config.yaml
norm_eps: 1e-05
init: "normal"
init_std_o: 0.0
init_std_up: 0.0269
optimizer: "muon_variant"
beta1: 0.95
warmup_steps: 50
decay_fraction: 0.705
seq_len: 1024
Below are experts of layer 5 (counted from 0) of a mixture-of-experts language model. Rows are named down (a neuron's output weights, with its number) and show model dimensions 0-127. Each number is 128 + 32 x the weight over its row's rms, rounded and kept within 0 to 255. Numbers have three digits each.
Before each expert's rows: a language model's description of what the expert responds to. This comes from a sample of Wikipedia text that the model never trained on.

# expert 41
Description: Opening brackets, prefixes. Opening parentheses and brackets, compound hyphens and word-initial prefixes like un, re, de, co within running prose.
down0:129126123179089185185068099165131149169099163181079181091125101086160163119138117184157162145115135142161102172123152103152078116129123215140128108101097112150101171130104093094104122135191141149140109100138116105175108086135071105121134106150090140158126108113162146132086209126099120154103167114121108153075099160096118122202129160125144105102123079127093177111125114106142130136119
down1:142109146099175083100162107117118143107104111171089134124128140122073089132101140129126129100090120126109126105170169106120153152196151066077154075159177127167102116130187171089108042091096113085103086140112103073138156148124117132029097167163137127153139167161123106121096109156116072132156160145207125150095144135112165173129138128098140092185138167163174123127145116088098190118144
down2:090152111120111146165113165181136082121162149146179178106153066177151110137126151162101133093143107118114223160110200126099154169144152135118131160132175123070155134132115114117048149102133172138155113132095139181137111131103100164154095157160113138082094174124048103135160133112150137143084131087077113102131126138100078114138133105157087178100089145155133117112178078089172145152125
down3:155080132137074092102167066197096142104162093170170175093089200165124150122120232174141107137152071131101122115124123121099043153155115157132149134115116136116137118143138158125135095113130134107098128110163085150148086123116136147180081130120113149149118130182131092156143166128103109125098147136130168121100167129117133086167095154159106164111117139130115150154097115106135121168100
down4:144125124161115114101100130122132185191076177123083179122126088049133117146131142115129181066132104130150116117055133126171144154094101123117124137146105159113144103113096135080117146128124178196144094172141122180127144151090080134064151080155144146094117115132102155155070135123067146122153092125097173091116145125141150165125082144150134125100165101153110139132144102200080165081127
down5:072068157102126156130135098111142125178126133094151142151075144122052144175180085130094107157099117167155163160151145097154112155078139171139143127144177151105142133178153124116187160152128153102121178112141144091114135159153105170123148123115103141151175153133142074118109124148134135082229089127103151191134100171114092106105134102108168164156088116129104148133100137157117188134140
down6:121182135097144148115112115090103086138163141120173110096114116131101091099101146084082093155144095114115132119154131088071191113127186115196091159154110117146158118183100135175165160107165203150120119102117172179122131145139099133112199177123099167141146128102105167112121080074133148112107135129114148117162157115099125138138121137132079186149142085132120110147135116119140113104167
down7:144083156174144118074155063175129159166131146200100126157137141109111159065148117136121096083180119154181169120127112118130110114119108107146106174120081137161125162135165170120116139216121087188148150160148110145082083152083149116083077132109124109122071151203188119123137176155133114093094095145114127196167128132125123180163120141094145162122108127088145155145150137139111114138107
down8:160141138131153096124103137125191126144089067134074072064104126076076139131124137102103102087106154116099157084108173157110134107134142154138070162113126167121156138116132146133196138143165163082101116095158086090111096169118157196116135137176133129089144131120174153101145128098176137123147134127114108127093176123077113129130106202146170104146154116114086144170168159098156152128141
down9:183169117139151091129175161153141144157108130161156156134173087046133140158147100118079167099110078146084135157108112164097165159114143128105175108130163111051124150133157145106079086168138101119116147123176159140178159137143131095083168155176133171151130133131124167091130122095104164170172163081159114204122128127126143137139159120058139124191070115130122170111207113224081100083109
down10:158161089131149158152148117130133097121109156142084122117140120114130128139069107137151135139059173103040100172132092141157140082151127181147212129117148122153101113174081151141114221138169172135168150093151144184057075092162147171100168049130069126129116101108130081101089132131068132070110113179055154153102134070095086116161092109099068130158087082137128113117151115187169108131121
down11:112153192156115081110125127156139145065144156097128143163166119105107105137142122074078168150116094122130140123135173125116157132110119128092109160137125090156106139145140167164128158110118168116105164145091143136159098170127201071133093142093111080114147174165113112163200119085088133131143143140127130082206089130181077136101106129131097201122064122102137105130107119115100149154094
down12:143139081113099114098098149082149116127105103100141108137100103140097124121114143144150169138147133133131108135098160109121113147148132139178163070136113129144136127148194158141142130201091147097109069161123099095102140097079070132091204131168108118110145130125176164146098161117093200148111141155171079136106094099074142140150151098179129127188128090149101101134116108135116161163147
down13:130091142160158120101132172114172153076086077131164087176087090181072117135120054129136121159135101106147152111092100145148148132120175115084106207151118129178085175146173112121152155099105096086136124099108134124047092123173119105171105113136045151179095140137158123191127141084134156067182113052156114168137160159130147119149098100146132140082133099126122140122120122227122125178097
down14:159120095110124114148132126109146095170107134085181080169124133141120119143163134090141145104115182119128126113100174089159084116141140127130177093133164142141154190177123133163141135093216155110123089114121152135105130171165134104154135114078072137111129128144184137135078203132102127106163139178158142068102121105154097144171076065143153103045088166178127146090118146097084151090105
down15:118105101145132083161167157159151090141120142144136144160147087133096141166168137070143107115125184091140123113132126114132099125140089166123161133059152145134084139120147126120097072088136102094155131073075183146142127152164197123155104147138130107118092106088136155134155146172127171103087144100147138112091190126158142107176110104100113155041094149152097116160162143088102079136090
down16:191137125059167141106172148177186127127145077048194105133090079096081143125108146053152118125177178107106104090150115142078155083120059118133153107150178158159091140130070156131150122139111078128161074131107107180053091092072213114048104125093099127132114155146185168125121105133156105149124152135188154184153142104161117125104110155153104156134122089117078106099202122088079125126154
down17:054101140116131144108100129139104093172157106103139086135081132141144134095094110184127202151164134148138146149163144191161138149155173109113134158150199097137102094116091169113127095156127200103134204084162140139156115130129078124153131076174100113173140134148149134111168164119080129101108148068112131109135094100139063142110141173174100177127117126085134137129056173096105161095157
down18:190119129135128159109128099099081046106147118110132156191105067148147135129185099141142151194140105145099119165097067129161142069161134166099152137129175086129159156143108138074156104096107114127100107156121096179166161101112111143134106077108138108033121114121132129168124160097099201093175162142180148166106106125115111150090137112120108091122159170135154125117143068126055140149129
down19:104141151156108094120066093181100089138108126157170062187135224115162121112149128127097091111125075124108108102144152162132074107074125152133104108133136115140138124156141165130149148130148114148160158166141174163101142157150105117133053174101176150124123113142156120111134133078076121117087124154137221100126109084119174078120090178118153142158113075135125153088126108082115140092146
down20:100082159114150176084143123152110087146109125114139104164104085128112136143149138162164107139079078134125108115094125096145099154087111122165209122078113159161104112121105128205165128109140065137112127138115067117127120064143141118115222183083086183115112106110152102173090159082075132116138139133163116160110131106123073157112086141091105104085127101129161185141154084111148123118135
down21:143231150115142120104083103193132129121132146105099107134117141079162143159145157129099107121119095122114127180156143145087091162077129153170156123114128078193168151163114147111102132141148106089153148097093167122151117111151092146067085105122118145113100125142133101122067109086125153140126131165092121141168102157093065115141205103174149130144121167174178103108149103140133165149112
down22:135180182134153138171169133154174133116125076095107125098109164104149120157141093111072138104088128138174103081165114098143151141097119168171088182114111142110092125102153167148127122133135055114109147181105103060067115095140156142087073105114116145125100143108126137106089124108176156155066161148128141152156091143143139141031102106127129134052058133085157133152181165106107123087179
down23:119150127167091104168168193146160149159160155104137148105136111205089134146125104089140076128120178179152113128077144083170138157098138166108130106117114173147143150132117148148246089160115077138112120179056166143076076110148170143180168139128101090167121160089125057118109192131099172096127173145138132119155120139110179171105098131117142169142137121118143125120146179097095150169128
down24:135087146123117082094168112149161111143120056097192120109127148126117147138140167143115173177149059205079117132128164144141100115103152112080063131098162095180170098063138225132078140088161144136147128115144071106141147101167116152143117115172165109095116114140172118154103144124170131174125063166152130158163122097104103145084196107117112159081126122156157148087174140085170104127176
down25:136109157116165126096108186146175135135125122110130119094122100134162104102112119151096146129155105146069090152163202225124143196128070161115147077079111106138139081132149200144102164079151141086143126095092195058135060051079130122089150138118079115131067121105133098111113131188065169085144134130124212132163165146156206149126117119145118177162124104129143100153153146139100184072083
down26:161167143128111166182136111119123179100137112159183085124118181122159147115139186060173119138141114162132120131153185115181114148123141129130150108113099088187095096145102161152147099104100149118165153171108109107093103081182088089114108163110133132172166097149144120186134159050142173179126164162090104199106154140181141159125140177067121150163122170106100162127147096116133102167174
down27:148200119139074126156131093111103113055099141066140130146129129187174145157132156131156126098149145166138148111176120094128142096137122142094095125137093159120090086139164168194130145128084139065107142137161109160144128153094080133118094127151150120108125170125166158123116086168119177142154116116141145130167164113152133076135106110161117149114076072148151025111131109127115193151151
down28:115130203112102115083108101113113095153154133083081123137120182102115162169092153151114153127107110132136119112187111118075153058170082186150082123103123057105096091209146092111108156121095078110172177143112083147114126164117160065093097151161090170096158145058063144105101105191145121081130129118129085101103174161115112113136151141103115135112165134092154160103131145128175147113119
down29:165071125106148118120108102164142176077136164145119078128113132109106102090156164120107088123114139142151105117057155097167119138109123029136120137104177132101149073139119154179111107176094098143111093114170144126137085120115059164182101112082079086092131147170153099115136183120137131075106149135099166092178093100149179114122144057092074074091091186090128148183092108116125124130121
down30:115088200163120147099133144110114150101108120102114136191178168109116149097142157165175088174128120121108146148115163153146074174093157132094140093083166101154079135110105101119113177124161117186127139119165118162088096113159065119161153147104177117133123117137166122111118128132130076105113155117147161078049131137157154156138100140076082120173151137054132099141116109188178111104090
down31:127096128098116161077097114179085123147160152153172095133107149111037113097153155113103132138114201118146153168168137132131122089203129148172092160135129098175147131133142112100114121124118042136128095131079110114141098042157121158128116148112097139098118150133131150121042154103109096083151102135101142093108138168151105108213108092176168147102127139120123175182137155126114143127139
down32:133182193125114103104125209141129122183138114104176166096094112159172155145150099105124117105095101110165111115153132062155100096089092179157185110148101169089132157192107078149186060134125143078132116133214134117102153098141120136124115091192164164150165128109105164165145127140127106159168135107096145122107140156138149088109156172130142140160113124104110145149139111054154154172077
down33:132139048121124161151092103134089101108146131182129150088140091149128162129155151127106151142133123115127099138101114135152125118111129169105110070087103165133144156126123207170171046191084137156106136122104166102126129140106146137146116161128175102157107197107167099084130169133084159101152101160157094190213101101054130160110090107164153106092082122181134128134133107106108138109172
down34:132141119120107133142099132103115117100092116116104121166172148155118088088119152111152188140156136117133098177166137136140088060167134113136118146168119170145082132156091125136192215180148136146111173180105123129093168115126128151121113137174099119106157134086139143139137136070134166109054102159164167055137131124148119136171086151058086118129138150162123171113095120121101131134173
down35:088127170165160103102134139137124134095167145120105082147171161146173097110113149153139104124139140112136068126161171085130055118143174044117101142124058140108157143112142110108166152093173169139143159121104136170078103138118135110146098128129134160166137186133150077078149102089166160094114126146166135146122152127104154129130124126102129102104145117135068106098146161158130103110178
down36:135125151051154080132147216134128140104108139145094065134124094108104078167145191136141145099164153125141135119104144146126139132098171148158187110049177155140162162065120163065133108137146122104100131150174087154104077081114127166102147158164146103112080083106137116131144133108100070158116135100163085118164088111097116120067085107170117075114086172159167175142075135059060098150106
down37:117163127083142114157127124104076145137108093149162134122111135095102113111087127127134154132209097185163105137150094097067136161130155108124100166147165134081205099164088180075149145117176105105145096077145090119144132155136123147141132106116016091122107156116152101076123166131135106161131121147131069153132133092114106125174173142102158150151136116185131138078161145204129143102091
down38:181125101131151182198208130111103090141098149066096125161135135161151106168182086123138097131115144128107088140146101149121135157125163142103164107098159113155134117156128128149158076152089063127187196075102113146146126153053090127092097137108139149161127138107094146155023115118081133042108069058134151127105103137134126142130131103112068151113138163129185156149093122112128065139065
down39:150123106059097118149084148135117149139146152069119062157076131122199161151102150130137129141153111122072150143158097124108062111150099084113143122153046141122085131158158132093080093118155115171125101037187097130078124181090119137132114094101110132183105098132149110146105149141098096137147153119094155195101136109153116141151154105081112171110136116170147148104100174180114062131130
down40:097073103107094084152113139124152199118145077098093131151155113127129079055091170144097140133145120156147125140088151102121139166118196146137105071144149100167163141109111150081085076173154074081173123172109131148138114109178109113183155058157141149137089117127097185118149187100171121160190148119084172083126084099059104142146126101074130140129106076133165099077086090093182114137079
down41:058141146159103151082077124076125167117079109151096142151074151131131119105130137167108166140104177153196104130116153151127098131102108176092149153131142059217190129148157127079121187114130155141112140145128115176188156138123137177174158165132098152133089133190145104092105099080139155105118120116109141151138141134115057179100137102109168110109121134150160129140086122075164199145153
down42:140113141094155187138112155092086157114071147085135106125124118164132085122118147139169129124121161151114098076090075204112082133088130186145128080154093144167205149122137120135135141129096189121169061133160126188106144091124119106138110168107132135130100100103117143088140130084185072130074152136085128137148136128128165119112083060119119136126191121148148160134119123196102119105181
down43:080134106186134146119076123151128172167190137112161173113092087100112146110169144069141178124134161121094128143181088100155152118163129137151093091182104095181143111174107106080105096169152141217156159099183155108108138102110128102043070111112154099165118133097082127070131151171151103143090148145141155105155114129122149114119194142164154119126103072143088118128128180120137095113080
down44:097131182132132121172131159112172152158135140149111087119118156142172154143156038132141111151151153173097135151130108125136080177128142149125199148130082082139107134185111129116098122104164201099082153107110154141085204135146152149154136123116170158181146142164111134124190162183137130081135156102158077141086094147148125147116115131149153060179152146174095120132071162194113119103102
down45:139097128162107133119093069133164135126118162117171176150103156149108124140066102158127158150116124085194101142081174134168151208163167124129122193154175112200169138087143171047083131077089154109138195127155136122143111107076080137127091080086140119095131120120128154176144108091154116176142126139091100141112173117082110054106081135152130104195144132133136081133121210172173179181147
down46:090143155145200142092107155116134171139116148111125113117120154121105103146178187115144081150079089110149111087189092147062076091148143121111082113113100030131102168089174129142148173199135081161124127161140155169123154143075107146140143114177116125146126149128136111118097106102158107136101134122133144134201111118125116150180154093102126141124219140109189113113142137098072103064136
down47:106120076124129091105143103154171157094047149185138143159136102174165116098144123065130146071114152163070168146121128120142129150088118104091150159132136155078137094082157103130125109098153186091117150130107144131140117063142156204080126134191162178088101149113117139211129157149111137089138087135117079180126083170107164126129170130072125172080123147172130180177143118108075136107163
down48:172131083128104077104048158122080123148170156090106187164151140155143104039103136096043206074134166140081112077099130111116166166113189133123120114145109173130083130087151129127170088122133104146091085123142119161124095124122111133095165142183186072150142157132127126151156094142145082089120120109161123116121109140123029107114106152062091165182089170147143096135102122116165152143118
down49:108114163147096229110148109066177149127169086164166128108116116149118206092115136108133120169108113117014136114136066161102103149134137125131117118144127148195131116103136145127158100106183120114163094110134067063113066148130116143113183213123132104168099174153168164151140117091121158086110159154120153140182103101138097176207149143190066118090067147111118145058094133109127153175121
down50:132127103059111136154084127119118101124131113105111115117110153161116114141139112133139078142124125145102193135122129122107169125128122145120106067098136163091133093091112115153097111128045128170145080203175139137127085094103102093143106177064094112130085123152074126150154142187064204075155137116122159104113090116122173140107115100102154158192163097100175149123113101145129162153128
down51:111162115142134206136122112174088134161099076124114111109153162086154180122109085177133204145162142067126144109194135148057089142089194119201173097141137150122142108130170137146103143110137116117143115085110075070099087105160082122093145155179091089142146148107114137107152158060110139065157103057157117156141121130066119073118182149088172114111111104206095114091119067109084129110193
down52:080104106148172126184113114151147138150068109159172146131097100126134182164147124094138170162144150185110165116169111086072109182153099137078126121133134146129154175127124148130134173127101075097111171144151130158122108099073080150104160139155207149112114115146070210104133160090142107097197107143138116139158137149139175081121153119137070072084121158147103137150165147129167131126157
down53:218161086141100117113088153135155105075074141109208106136090161187103139090133099117123183128107131126157158089197088082111158148110169165130170117125133159134065142136132186133116121119136130122172073083145111153156158117042090135174106109113159148094144121115104131160120066114144147114062104102122120134154137137151122096114122163116141146140071136147140136101095115109130129156111
down54:204115116172070100063102142119119183189144133121126149137115126113127149146167154164190205100156085124049151087172160124081156132117140075052151107175156136154083115228146138166076159172120116145146108123111127059076124145185138103203123162158106116084134047149082139180110115095140059130026111103098118095134111125159085082144117143134162148137218113094082113160115150155152170153141
down55:108109149076137113087145143141144184074097119171109137094148146143121126191132086141179101083114136178134129126096106148115130124117130122151140102105112112182126121175215117117104166148093091105122109084109146121089138167143123094162075088138150139111164142110103106184146131122180122137109159137097069130151130169075126104075073089116143086101139144116139135173103105109098098128161
down56:109077180165157113139192132147128091101124113098149128140145135149170103132155174127108120114092166103114129117099105115092071106137090111110157169127110100153135116144113107072127130114090087205090180144155088140080131069117093153170034161157117139156150114151035167102109116122055104068099176146173142195113144170160125124102103127151063114123086182146136143037112143116125103143127
down57:084106183067104119132121134169215165091173117159171121117147128175116099108031118091082179152143169057207128122128171131066053137100177135116132186177151127150104112093112140142109140175096147164114140172141129105111102135104103085134093139105157116129111156217078081111091136134172197102103125132088102105147131049068082142168109078160151108132193059145170083180142143100114168115161
down58:125134123121109140175068113114097131103072159184161110115129147128134097131137110118154091098181169109169076151070190226099075162040115112166137097115075124124091174102166083113197103115139056111181176143137147137092118148138146147080119120106156067120131144130165119107106079184132093101144105170115157161122167107158166137106151108094150128109142110187161169120145125124146103164118
down59:137123159169092166105187121145080214137099119151088109141150081109058135141163170133165105121117078162085201085166103083152191162105167070109137153095168146133118081123150190122152146141127132150100089162159086190119154147123096099151134172099160122137083126168090055097133142153039097090179133152134120156135155184125080140133132131168122118133135111197118178144137141175147094142104
down60:082119156153158133070106147146117192099179151157116116142119066092144116150133066170135080149168142118103089111130074134129142107108099059144080122128101125103142131103137132087134155156099073126138140165165075126156146135143092103096173110071149174135122152098125103098170120095140086095129135092157115077162102130166119053135133114086150095058120103100078149116152119097139060171180
down61:111084146151123129090107124088149128115108134126098109142129179171133132121148085104066122135087116110104083170180100158163085148096144090177107076118081150128126117118176171123119161198178225127151141130156061161128099133107183080111169082122145120147113076192164072150204120120124099122110152117163127116076163089108096088152158112126140144143057119131089138152177129121152111115122
down62:055104076162143073213144122076102156105132134077154056091112139134198123152080132116105082176110181127127124128090101177147115160144147158158098168123138109129118150130142081070080176158120178102110098062166122032085155194087127141170118155182113119138164162165103144170106123145108070151076146116103211088149130096147164093163070195111104081112144209062126075125138204164138128160136
down63:113130096152117080112083111115140168114158174109093129116140140140119093141150150143070169118123110140115137096073060134113163171181141147062203154093171149123117150089160088164080133082111144144149066111069084106186152109116122173151100055111152149170120186094067187118132115141118086160100108133154112170131093155097127106122061086107100105070194173047103144096140109169148133114185
down64:069173104112120104113108087134137150168094087157147119132089141128187144160136137150142176157113114148163161118166077120156100167112078163147178115126184111117126144141124116125144098101131114155133139166138142115084136092144140119107125137101135085109095098133062092117117162096058110145085101145091143143163111087125106108223153135141132163159151147093143121097098156145184123180144
down65:122114110130138135124118124173151057111085154121123113122058124138102124139085157131072132113135115120098147112092181076127132181138206122154109151165097152092142160137143195179109158144095126119076100144150162147138161084086127143094144147119146160065123091053182144150059137170131108140125116160133084140158187120121138144209108146164165148145148092117105038117115113096146106173146
down66:102086190091141186131114147079157148148143118106099095121098181120088143131151186146174180128172164074143092110156126069077049107095156147159138143125178126145125156131103093099085098142130090086176143131167194112146072170112209104120124114160129109159150097127139150137156111167109095158033170108138122143087111137119177165141104136181097082115135149142193137118153157125131144070093
down67:098100054155116127120148129089130144088108147116212117132107177145168103147142157127141132121150091186148151099116127104162109157117195123148127135083126155180102089130159135163139088101146119090078146063133119145140123162099127100116083116093059099140179097070192136105164167157070052157085101156121103066173147165158094138196140117075144173176162170078156102126116162138121199120138
down68:143154107130132087171130163158147130143168103146117134148092139188090143090187190117090140103143098123187111107133055107132115150151152143145116097126088124119169117096138105096119100140169191150151102131167130158154104166124115140105090160093121117131097149042141157072096103139086134098070136096188209149123158140115160126133149110126095121134131117094171131141162147115104092157082
down69:095130165168110085147112141095126122080131186088134138128130212127131148095126106096140086172149096105148146089157086134063117151134120098141131175119168112128112139150134100150133170111110162130137173112167125146122079124186064089152166155126146102109116128078153152167137110067102140102114144145123153122040101168116126096136123056148129152160064104134082128177127114158131143157088
down70:150119158094129121051074147139124154144099133140155166134134149086104132147157156103134083107090121148132144135171114143154112097116143074204139109119124086137139116098089153133147084175196097153110199117132188089077157125112134035099146075129121142107134196175106124142140102109128047116110100145175124128088133136103130156085094136188116126107111143084086107107172084137119110112070
down71:141096119086096160157147124090132125078083108094098172130104097145152141130157171126138150177147087091099115086122168146103090123166113149103172120092106198112136181114101159119098127139088124129061107142153114169089102117043125123187130098063138114112142095121154158108108086180086139067135141201099137134118155170124142135146101106071083114121156157107133126129120119103152161102088
down72:176142082134151131150143143161081117132114104137130101097092104097051135189121101165073155184118097202113070217097108115119115135090124127111155106141079086070143142121188108127030074124061107150186112112139141059195106135140135140115090077101092169153169144124126102131154139120139167167127121139148094144144135150120172177129141132161102070124084096184079105144080124118151113169125
down73:123108138138058106090142075188106120171155092098160153131119168123096151069094124142122101171132127134191163137140146087196142118148118201121099104146071173125103151114143131163122098154142122142153101092084121093096041140148151106104167133099140101162150070093096148125092155134142114085178121091158133135135134150068135102140190121120177112087097190129114096099161069147150153112155
down74:170133067062125122125089077159046083169111134133074117144106146145079143140130129133099166109181102117116170115104101078175168111155122126138123070083133125056116120038133120160138120145075141111097153108182111157073088123129124164153105093179114135099164104208151146164125146133146117119163125077158166142116142080099115158198145093153177144094142087096135100167136099139052112210204
down75:179098109115141134077137110130060141083141118154151131075156143150126126114080131102111137111147158187105150105146126153087132171136124142137176100150128141056097094124115136111105137166181155120095144089192115083103163133120151120185132125150109199174131187143140130143104151138162106065118116137176145074122101146107102171100112190132172154191135131213114072090109123135083182115090
down76:143069083115116105109193118143107121139137139172062140083145132135104176171162115131135116065163134115103172090114092159116107078138145136136166155181141126132115085114046186160194150180115134171124100113153157112067108091136134188119107107145161067151133110128091125142122151092100086151131087151181107125091172062077092134117115058113120118127097099099164109133153132105085103104118
down77:149118126165183140144208153128143169141101140145137096113135135127070088130149076093116154140139132148120104173155112130105120076136120140161151176169116155124106130144110117187102194082176126135122109150092146189127171119193109131125127116098164130124135093124109107171113099182127149099178151102151091125046112161144139113122094151156105164147146089138159110063152101190129117104175
down78:111126133132143145146145123168156083140147112183184126157091130127164144094190122147100092151150087180138121119124179157055078126131137192076105150166084167139109150146147109127126103134175120161185057113103138134184197084121098127121173137143140118183120119119154135147158147067143197124080141140087120059137104174164123147139162157085121147144181146140153082168136136076115139124178
down79:095083160122142170115082118150107168154195110093140117131142104174156151072081130144159118128088144119155134154128119114121063127068147162118103119078108122130143161169136110147088174143141083138108145108152094174053128136139120084201109105151145116098145121186117122132077176151123112158132140145116151090102095110126077131128120180169075054155139214140164085139085102134127107124119
down80:141124104111117125098129158088138207092099120113171100117135150208096095132088162120106141139127091114138150144145106091138148115124162040129092146167094052098106141145074103128093140144156127144151090181085151084116118166169122076123125157086167097116130187126168049148182142142074062154152170100107066120154142066156152170129126117185100137089170121098145144133134184147097161088138
down81:128179175133080168145108119130103095160118135150103105148114203136108108068117133136175097158122168158138107192093118132122067145101154100102173183096116099135171128104164139124168119132151086141133123133144105131149117133098092113151111085150169115145127149156152143175109169195121189092064135129154134160094155099108166084186131093102189112155088117120133137131101152198106098123096
down82:125083205133153169128095153115143145155147120137098180171161138125189180110093088100115130130062171138106132146091181160152133120119101195139098103098197055139122138109160176179119149174137109154103162117132142175161062131178137069191195129104155100119128136146069104171155154119131122140108117074164114118105099156159143096154116126163108126096111196111116126149104162115134096143119
down83:099143087080162139107096138147126116098090089158167170080154122133111148134147183099136172073127108095090153117089136096133150120100131111142092113117110162119165123119179119078127145153166050083121134181101156129136107160109115010138132129078076068145095141155100143143145156129150129165066127164145107112086123122137154136120123167126149105098072087144129146132168154183106137155113
down84:100134128106121148184162189110116086147119124153102118150117096124125109132154113088106108092175112113231131136093143111144057097102158133104104063114170166145139150092094140150144165124123127125127158138125203142141089109170131166109086126105120151110126108154129126138129147092112161153134156136093188122101096127102084129137071160166079098132194087112133148165134085078097198108091
down85:146168137162166195128132070144169105143138170129129113119126079083068137099127099092121138126134171128102097091185158091218087177115159141110128165137109127138103113140089178109119134099094062109090152077157079125177143126100115130129127180126129100137130155119115131131140155180128102133045082124072117108130148159196126114115153141137141136143127130136165150194141155215127119165140
down86:149125117126147142143092152133080173083067058143081117165149164145127150105181125179158135164119186111113155081140152093152122103121171094118196156081143134169133187167129108123175161136140132098027098095164091123104140065148064156130142094096124179117106132177145079116070163137078114121106137077231123174093111124149164146080148121073111100131133083106118117081092089122109119150148
down87:116118140106092050160135127129127156094166178122121116143098141162068180122118106162072095115163179127056149105115102154072094160178179176131163159133138169043142124119130154181114056147093178082130146141125132115113154111120162121131158142160101158157111116103146150166101150110126151123131088065116114132132123114110114120148116123058141155159163123139125193165139107133053084132039
down88:093101128138097131109168116101161103111098078131082102098170141120157127099120110121120144163166114171146118170152112125095122111115111120098169169126081086168119106126139149065152207157140111138144163146126102090172060156111044116123114095163150081170185117124061146087130111142129138155070100167125100144115158121189046097153144121131131115144094136143074139131113089066165101115124
down89:150132095108134120062164132131148138132157156111129129126162140128142121124111143167117133125158100095124140125033092085137138170125094049013166048109118178107149166116103138100137031166129083132161111183117159118089088120081150160205059118106144142191143117128100103137118114151112168132108117141161151140121118143152149082088106096098124163134139090117071118102069101104158132148126
down90:204153121190131104205120167129114087134083094154148104115138120072055173108121119128131146185101169131174129195094164087110159092123095143087159109125151140122119147089164170088160142153143108140145090131155132123141099191124112137164147141175129099166157105216029063168147113143080149160080131070103089159125100127124103105133108150082210129124111117086141116177129138164120099059160
down91:124114141072151143154104155142123138093115142120084092172130125139077133147064188113149057079173119167100149112131161109114107161103130142114170111125105068123135113119094117120116120108125156174115162214139057133117105115125147109116148129106145099145168099101173108161155167190167151198114084096074070154087183117114112128076132108068075159165157092115154198105176091124185106114110
down92:174178190062092149117107157140152136120125130150141163128123185094160181064141131156132135130112119176108076066123098131161077142101107174166115110131152117182084085137122167107163065135158109145086121134185150121120170191105091118129128112141100146139132088132155159133056177157209163080187152086113211144168155137113124172121144092094118131114182115099121096092154101142081072119116
down93:159151109107090127118094163114107145123141100097110108179191116156118147099070169099145135044119089095122136152097130157075134129102121155115089078137059117065130121114207102119148112139150139137148070122166139204142101138109149100141127123061095036137109123119165143159094137113100180162108176097108069140116148147152174085120128097151124160127158069057142130127131108174170093158144
down94:136139124139132141139058073095148110174137175167163134106069118163163132128151117143135076150124156118156118090223139146121183080093134110175175104087126149171129140167133122092147161147159144143163133108178091070142114142118109104149148087136097110107104154112111125144119103091148060154158154116133123156115156183073106164133122109178107103123112105174152130156073148192207098111134
down95:102190196146098090130091105109129120094103091146075140135183093135166083079131066166122118070140081147046145175055130136118121135133122152145149087185162136106077145166136110123164116177141144135112116110118110096155202145154152132120143057133108117131085130120116164158106161164118120081098136119093125080123120128105111151174141131106132095188081156146074094115109116084120177127134
down96:143193107113128121111077113182117140078134079146128146093135134074095131144098176153087115197185180125123128109102113072157112146101165127110112147130100093123108152162164087154154120136142149119150083101108129099112161103112118108150132107117091146152136122158148142105108136113111104120118072124114102161131149122078110106130139205098060136147091110110147109115097116163166128142174
down97:120111180095168096139130134131141127105118123117118139193129123129091118183206119110148105079139160137188084108204114201085120160102119177047129162099090104086170135122114062104138106123151156118120209116155167097141085132131143074160146078146152099184117112157165088085173167093102123096121153091126028177118170118100114115115057101162111151137151150121155142123175138087132121178137
down98:107100115157159133087088144096132125128120055093060171129098175174151162125171121194109165141124112090133137177103130114104114097175093153119177077105132109140145099105146112056120146125140162091213123101101109105150119122171161098113106097055142134112090213081119144116102122099159094083108124129055140139126111111167116097129099101102092084125091165158141144198078101129137163143087
down99:174119110131124119162143161110129040105106137164113084209161120131186095133114158148127169135169126139118167082197168189140114188123132166116092147130074121109115180116149079133126125169108117195115145049123099146132093169089142134142039142087150125119193084153136145079162082159118122083239108084126163175165172133152155110164091143136088129145105096112092151126060068111132178137203
down100:083115122092177127134124103160137118121131127154087127135132129134119172159125140087173160181097142191112117171118101115109109190106061062106122194121112168131159136129142124144114105119082096107102095160089144101130107150021104153158117122143155139180113145152044167129186127109085090154107128064103146079100131128136132142088112123104098155114101140137096130126145133161090064106077
down101:099136131158085127070060135142174164121132084109126073121147108141078192150074172123065154192112151171141126121135159166172128131169113140171085154112029131078127139119128084111127167111112150135107114157111088167177163188036113141116106124076142059145126124150191115108097048133120169152118190156185152083086135128112105183138080052117131164067112132134187132092152168117079135182162
down102:109107145088127097144103177123129115031093184149148077096092135207116080065092106091131130088096114160117134224131128085104066142143164172108120123187138057126172167155124203143122106179144142077137109132193164116126111108123144110100144099151196071157102132119120150151099100139128103157164113142172133094168128140084147120107108124100100110097123098099171141127191126154143145134135
down103:127129131082138091153136129085158149087179110097158152104138108125160167128128132094148134121143119055132099120127141132088100172134086057069138147136141147096093116165141088047087079142197161124089089142127110111076102147184165144167098140140180134131169082139104102156142121164093126154101117090157071103115084120168117111098096097145182150120175120151123134132124145167132083172142
down104:210128141156078076085104181127109123116141142132112185131112125077159131110116131113130166147122094141171150143147164115059127158093066173124128120127116114182082215142126176132092126124088095132121169159112123139088165146117143137152161192107099159162140175169181115130127101127085117106156126107177101165139092116113131145127138077123163153118119170151083106112153148090082103157140
down105:080120140135106189155132115120152186128126043133173125144076072084117017084135091146093158131150124143111187175179091129119133110154086148126123134045089181107164086112169145139133060109150188153147104146166098175159124189111052081094107104154099127102120153151148123132105159159123132135149150046167033171106131124089120179123132105092125066161148089147138115079097085099135131128116
down106:165096124151192148113135133184110198136116130199167096167143134150101132165155119077156115175120090157070040145144162118111150157135113078100106141152153141137139161130123101147142077073050130112241114132095195114141100080149143171061100100106108146121112066158122157126112135135155100134170065144138209126102145122070132169104199108159113202102112151115142173116112143135175097087100
down107:174088046176136135123140112071137114140164117120167106157141073119079161116151079097119142140086165128086154148105086104095126156134170160082166154085200071122102087148128163098139151064029061183112143137079107102190084126130117089097143126070150147118139131107113146123136123146151088103116158185127119163149084100074175089104168173103148135107126138137094169114163156202161153184032